config.toml
n_layer = 16
d_model = 512
n_experts = 128
experts_per_token = 6
d_expert = 64
d_shared_expert = 0
activation = "swiglu"
moe_layers = [1, 2, 3, 4, 5, 6, 7, 8, 9, 10, 11, 12, 13, 14, 15]
router_score = "softmax"
normalize_top_k = true
routed_scale = 2.5
balance_loss = 0.00119
balance_bias = true
router_logit_norm = 2.0
init_std_router = 0.0122
lr_router = 0.000505
n_head = 8
n_kv_head = 2
head_dim = 64
vocab_size = 8192
norm = "layernorm"
norm_place = "pre"
norm_eps = 1e-06
positions = "rope"
rope_base = 2890.0
rope_fraction = 1.0
qk_norm = true
attn_scale = 0.125
tie_embeddings = false
parallel_block = false
init = "normal"
init_std_qkv = 0.0248
init_std_o = 0.0307
init_std_up = 0.0354
init_std_down = 0.0354
optimizer = "adam_hyperball"
lr = 0.00772
lr_mult_o = 0.715
beta1 = 0.9
lr_head = 0.00557
warmup_steps = 320
schedule = "wsd"
decay_fraction = 1.0
decay_shape = "linear"
final_lr_fraction = 0.02
batch_tokens = 131072
seq_len = 1024
doc_mask = false
train_tokens = 1427000000
steps = 10888
dataset = "wikipedia_en"
Below are experts of layer 13 (counted from 0) of a mixture-of-experts language model. Rows are named router (the router's row for the expert), gate (a neuron's input weights, with its number), up (a neuron's input weights, with its number), down (a neuron's output weights, with its number) and show model dimensions 448-511. Each number is 50 + 12 x the weight over its row's rms, rounded and kept within 0 to 99.
After each expert's rows: a language model's description of what the expert responds to. This comes from a sample of Wikipedia text that the model never trained on.

# expert 0
router:51 43 58 66 40 52 46 54 54 53 61 61 67 55 59 67 34 50 35 43 45 45 61 46 60 41 57 59 26 49 57 33 56 51 44 61 56 49 24 57 43 48 33 45 31 54 48 38 47 56 54 72 43 55 34 38 47 42 47 62 18 53 67 43
gate0:54 52 43 32 70 59 39 30 40 60 37 52 53 55 44 58 55 52 36 35 55 36 73 50 24 62 44 74 54 41 42 30 23 50 58 72 42 36 38 23 55 57 50 57 78 62 46 53 43 47 53 55 60 51 44 52 36 56 68 63 47 50 56 40
up0:44 41 56 51 44 38 34 27 63 47 49 67 50 51 37 32 56 48 67 63 56 44 35 55 52 47 49 71 49 65 27 42 44 38 39 37 67 53 49 41 55 51 54 36 39 42 60 25 62 48 63 68 42 16 24 40 35 44 52 42 52 48 50 54
down0:45 60 56 38 65 54 48 45 27 53 60 52 54 66 37 57 44 46 50 46 58 47 48 37 40 70 42 63 62 47 46 48 45 28 19 34 37 56 43 40 33 63 46 50 58 55 65 41 44 52 50 36 46 49 43 51 37 37 47 39 56 58 44 46
What it handles: First names or their first pieces in sports tables and lists, often after a country code or pipe, such as Austin, Martin, Kevin.

# expert 51
router:59 44 57 61 39 58 53 33 35 41 64 41 39 52 30 48 43 60 40 56 45 44 51 68 44 58 57 33 46 49 35 50 23 35 57 54 60 72 41 30 41 71 54 53 61 58 55 44 26 45 45 46 59 42 58 76 32 45 73 57 51 75 23 48
gate0:36 37 50 43 51 73 25 58 51 21 72 42 39 39 55 13 43 61 36 50 42 47 57 51 39 35 35 51 53 72 43 56 49 38 13 79 48 34 61 46 58 56 14 43 42 45 53 50 42 56 70 61 59 55 89 47 45 51 52 55 64 45 55 46
up0:56 61 53 53 67 60 53 62 37 55 49 50 45 43 56 54 59 55 26 56 31 59 63 47 45 47 34 34 44 51 67 51 33 31 50 62 59 53 64 33 46 47 42 48 55 51 49 25 46 59 76 49 65 54 61 54 39 54 57 51 37 36 36 43
down0:46 45 57 57 55 60 70 61 20 61 48 49 45 36 51 55 56 25 68 46 65 53 56 52 45 59 55 41 45 48 67 30 24 68 62 42 41 55 62 50 48 50 71 23 44 46 52 57 53 29 47 58 63 57 53 56 53 26 53 59 44 51 57 49
What it handles: Abstract process nouns and derivational word pieces after prepositions, such as construction, development, in order, for instance, -ing.

# expert 45
router:35 52 68 58 58 69 33 54 57 40 58 54 44 71 51 52 64 38 55 60 39 52 40 53 50 74 50 42 38 55 65 72 69 39 51 16 44 33 71 50 41 47 48 36 49 35 50 41 29 44 61 77 66 55 23 58 56 59 44 42 32 44 45 54
gate0:46 55 66 53 43 35 52 52 55 59 52 48 55 65 57 75 63 43 58 49 32 62 52 50 47 57 40 56 54 76 62 73 56 63 60 45 42 39 36 30 60 51 39 41 64 43 48 62 25 45 48 41 47 21 32 52 53 62 69 46 49 60 49 59
up0:60 49 53 55 76 31 50 21 59 41 53 39 38 57 47 41 64 55 44 40 59 64 51 47 51 49 43 42 38 51 30 56 57 54 36 56 58 47 39 39 62 66 52 70 45 58 44 59 67 55 41 41 32 28 38 52 34 44 63 61 80 42 55 37
down0:45 60 66 59 47 34 41 65 61 57 49 64 53 38 66 49 56 45 09 71 62 50 50 53 33 60 30 57 44 45 63 54 22 31 39 42 62 51 53 44 47 36 25 48 59 61 38 37 66 45 50 65 70 57 10 41 58 31 57 66 68 53 55 78
What it handles: Colons introducing lists or fields and "the" or "(" after prepositions, such as "may refer to:", "during the".

# expert 39
router:39 50 46 47 53 59 46 60 38 50 40 51 42 46 42 55 61 28 59 62 70 45 47 51 53 53 57 54 39 50 31 35 71 80 51 43 32 52 53 55 43 51 42 46 49 40 46 54 72 40 68 38 59 46 39 32 42 50 42 48 34 52 49 53
gate0:33 43 49 58 45 39 37 54 63 31 37 64 69 35 41 70 52 59 53 70 49 53 48 53 46 35 47 82 53 47 55 60 53 47 30 44 55 49 41 57 43 51 42 30 39 26 57 54 57 55 52 28 49 52 42 49 68 57 36 59 50 65 52 43
up0:37 36 59 50 46 79 65 47 75 70 47 35 37 51 45 63 15 40 44 28 70 34 36 71 52 62 38 48 61 65 47 29 47 14 55 53 68 36 65 53 56 30 69 59 32 64 51 31 43 54 56 49 64 38 34 59 48 26 62 47 58 37 69 54
down0:47 49 54 54 43 40 67 35 58 54 66 43 65 46 44 57 65 62 33 48 55 49 56 41 61 58 49 59 33 59 47 49 52 59 46 48 48 19 54 42 41 55 67 22 59 44 51 59 53 59 59 65 58 61 42 34 44 56 44 30 57 59 68 35
What it handles: Tokens in sports results, rosters, standings and census race figures, such as some other race, competed, qualified, UEFA.

# expert 58
router:92 53 58 50 41 41 62 59 40 53 44 33 49 49 56 67 56 55 49 38 44 42 59 57 42 37 52 53 51 25 64 63 15 49 81 45 41 36 69 41 17 63 34 60 51 48 49 59 24 57 65 49 37 36 38 79 56 48 52 45 47 59 53 42
gate0:72 34 48 34 58 55 76 34 40 72 55 44 53 71 42 31 54 56 63 41 45 49 47 48 61 48 35 33 63 56 42 44 46 47 58 62 49 39 55 54 34 47 48 36 38 55 68 26 34 32 35 57 45 69 36 54 64 50 49 48 48 34 49 32
up0:71 36 40 38 65 50 43 29 44 52 59 59 23 62 37 59 47 60 42 56 50 40 58 63 60 66 38 52 39 43 48 41 52 51 64 60 45 59 63 65 63 57 50 47 57 34 53 48 46 35 56 47 37 52 56 51 66 49 45 46 66 44 56 62
down0:68 68 40 45 60 28 70 39 49 30 39 44 45 37 61 38 54 65 43 53 45 29 39 54 51 35 62 88 42 48 70 65 43 26 64 60 36 75 44 48 51 53 70 63 79 55 51 48 46 66 62 58 62 41 42 50 21 38 38 53 56 42 54 48
What it handles: Heading equals signs and table pipes, plus capitalized place-name starts such as Saint, Santa, São, San Salvador.

# expert 12
router:40 65 33 58 45 61 39 40 54 38 67 62 33 50 41 45 64 49 58 54 45 49 64 69 60 44 43 44 38 49 67 77 64 48 70 30 48 54 55 32 54 44 50 51 65 52 41 32 67 48 44 58 60 40 41 60 44 49 66 58 42 46 74 42
gate0:58 36 31 58 58 55 58 53 54 59 51 43 56 53 60 44 57 77 31 65 37 57 67 52 57 29 49 37 36 56 48 42 67 66 65 52 52 57 52 64 28 74 43 58 44 41 54 45 47 60 36 33 49 41 63 33 34 67 54 70 28 79 57 61
up0:48 36 45 43 56 31 62 45 41 48 57 53 45 47 69 35 47 55 38 57 45 50 55 65 49 32 41 38 42 56 63 60 56 62 62 47 47 40 55 66 45 66 63 54 53 49 54 31 61 68 48 26 51 48 69 50 40 61 54 68 40 72 56 62
down0:73 32 53 77 46 36 50 23 56 46 81 32 54 35 52 44 29 46 28 50 19 40 47 49 48 48 54 72 59 32 54 55 48 44 42 65 59 64 68 45 50 68 59 28 31 55 35 41 54 43 44 72 42 56 26 47 54 51 57 39 40 34 39 62
What it handles: Connecting words inside noun phrases and lists, mostly "of", plus commas, "in", "including", "near", as in "Round of 16" and "city of Córdoba".

# expert 1
router:59 33 56 40 45 61 48 71 29 49 46 39 38 53 47 40 47 49 49 47 57 42 61 26 69 69 41 62 60 53 77 26 51 53 33 16 20 61 69 77 34 36 59 57 57 41 51 46 60 63 44 38 48 56 53 47 43 56 48 64 26 43 64 73
gate0:48 53 41 61 59 38 45 58 63 41 61 47 61 46 61 53 67 64 36 56 49 48 55 62 40 52 60 52 38 56 41 47 44 44 56 59 49 59 57 45 46 49 57 43 65 35 43 45 47 55 36 53 40 28 65 47 81 76 60 46 58 73 66 47
up0:35 52 65 54 36 47 52 72 69 40 55 47 54 57 30 30 41 62 45 50 66 50 59 44 33 45 63 42 44 61 30 52 38 35 53 46 52 65 68 63 38 49 66 37 61 47 48 25 44 58 43 43 59 38 68 61 57 53 72 49 51 63 60 63
down0:42 37 66 48 42 59 36 24 53 42 43 69 47 53 54 52 68 61 64 39 61 69 57 54 62 23 34 65 60 62 64 50 49 62 58 58 57 37 55 53 51 38 49 67 36 81 60 25 42 41 45 33 58 45 65 62 42 74 47 29 67 49 26 62
What it handles: Numbers, dashes and opening parentheses inside sports statistics tables, such as scores, ages, heights and points, e.g. 0, —, (1.91 m).

# expert 40
router:59 53 47 36 46 48 34 45 45 44 31 61 59 56 46 50 51 42 35 55 72 58 42 57 58 37 46 38 38 63 41 45 60 43 35 40 44 68 74 47 21 16 60 36 60 47 64 53 61 31 47 58 72 53 32 50 46 37 56 29 61 41 28 66
gate0:53 51 58 42 48 44 57 72 33 51 41 56 33 48 42 48 40 44 40 59 59 42 73 34 75 47 50 51 30 73 83 75 46 44 47 48 53 26 70 56 46 44 74 49 67 52 63 66 69 39 50 55 51 86 67 65 52 59 64 50 40 45 42 28
up0:30 46 46 59 34 38 47 51 36 51 42 34 25 56 56 58 53 44 40 71 61 46 67 59 35 42 46 40 40 49 56 70 26 36 40 44 37 34 63 53 46 41 67 41 74 57 51 63 54 36 43 43 43 61 50 42 53 49 69 49 43 55 31 47
down0:44 40 60 40 50 30 41 60 46 39 57 65 51 57 70 52 47 29 43 36 40 34 59 41 56 61 82 62 55 36 72 37 41 51 41 42 65 43 57 51 58 54 58 62 38 55 66 65 46 69 71 50 55 69 64 34 36 40 63 62 52 51 41 51
What it handles: Commas after numbers and noun phrases, and subordinating words such as which, while, although, where, when, whom.

# expert 56
router:41 56 51 68 62 34 47 58 31 45 54 41 56 57 46 45 50 50 63 46 41 36 33 60 56 42 61 68 54 58 68 34 50 59 50 20 59 44 65 31 36 38 53 45 47 38 38 57 46 50 68 45 33 34 27 57 67 38 48 41 68 76 48 35
gate0:19 38 49 61 74 66 50 51 34 35 53 76 62 53 48 35 48 45 53 50 67 58 54 39 74 63 63 54 28 56 63 48 60 66 53 67 56 69 34 54 56 66 18 24 59 36 49 85 36 52 52 55 59 62 45 58 63 42 30 32 35 67 30 36
up0:42 38 54 53 45 58 73 40 65 38 22 67 61 49 69 43 55 73 43 47 66 56 46 23 49 59 41 31 60 56 44 48 51 50 63 48 43 72 39 48 53 35 39 41 50 56 57 55 48 56 56 42 75 55 32 52 65 57 41 69 39 41 46 64
down0:48 40 56 64 62 39 59 80 43 39 53 44 43 62 41 58 64 54 42 56 28 62 40 55 68 65 45 40 70 47 41 37 47 38 53 49 68 50 53 75 56 37 30 39 34 45 66 55 30 67 42 51 41 53 57 40 31 51 53 40 45 44 88 34
What it handles: Pipes, dashes, semicolons and N in infobox lines and tables, like - Parking:, N/a, 13.75°N, NCAA, National.

# expert 53
router:44 52 48 50 67 50 67 29 42 56 47 47 44 48 18 45 38 83 59 45 69 48 63 56 25 54 63 39 43 45 37 55 57 22 38 66 70 62 43 52 80 57 37 55 53 76 54 57 46 41 47 61 52 35 55 51 49 26 51 45 39 46 35 29
gate0:44 35 50 35 44 42 64 54 72 34 56 57 53 59 47 50 51 70 37 31 56 41 44 65 45 61 60 64 48 65 67 46 50 36 44 55 39 54 57 53 39 47 27 43 64 64 81 60 43 58 66 72 48 49 77 56 48 44 42 47 37 65 68 44
up0:45 62 52 41 53 48 54 36 72 61 37 38 63 57 32 47 54 48 39 53 43 35 41 60 25 71 62 52 46 57 68 44 55 47 56 35 51 77 40 41 37 55 50 29 59 50 69 65 46 54 52 42 40 32 58 76 63 47 62 58 52 56 45 47
down0:69 44 48 62 50 54 46 61 47 48 30 52 40 52 36 42 52 33 40 48 38 65 79 37 63 50 60 39 54 22 54 54 46 74 55 50 44 34 66 38 53 51 66 51 61 55 70 43 42 48 47 53 36 69 47 50 59 52 55 41 56 34 42 50
What it handles: Pieces of abstract, academic and political nouns and roles: politician, rights, philosopher, industrialist, grammar, Logic, proportional.

# expert 23
router:36 45 40 54 60 45 57 47 65 51 53 55 46 71 31 44 62 35 58 70 52 54 51 34 50 46 35 71 43 40 62 23 50 58 43 30 36 44 37 52 65 42 41 38 37 44 46 54 55 31 61 39 58 31 57 44 67 54 46 24 48 37 53 65
gate0:53 64 57 66 48 44 60 52 53 48 49 36 67 64 49 55 52 48 32 61 56 62 55 33 42 59 48 68 53 51 44 35 34 54 29 67 44 52 42 63 52 40 67 49 33 43 51 62 51 55 49 37 62 34 72 48 68 54 35 66 60 44 33 39
up0:56 44 37 37 44 56 37 65 37 56 61 46 46 51 45 32 39 58 68 43 36 49 46 67 56 39 48 37 57 55 50 50 80 46 47 61 73 45 53 43 42 46 31 54 67 57 46 45 58 44 39 64 42 62 28 67 34 54 56 51 44 74 59 55
down0:59 51 64 67 69 62 51 52 42 37 45 62 35 70 30 44 36 46 59 44 59 71 66 66 31 52 45 55 50 45 43 58 50 44 31 50 54 49 57 43 70 41 64 52 50 43 52 40 69 42 38 52 61 46 36 54 55 35 56 40 30 52 90 52
What it handles: Pipes, articles and pronouns in sports season and draft pages, plus team and league names: NFL, NHL, Giants, Chevrolet, @.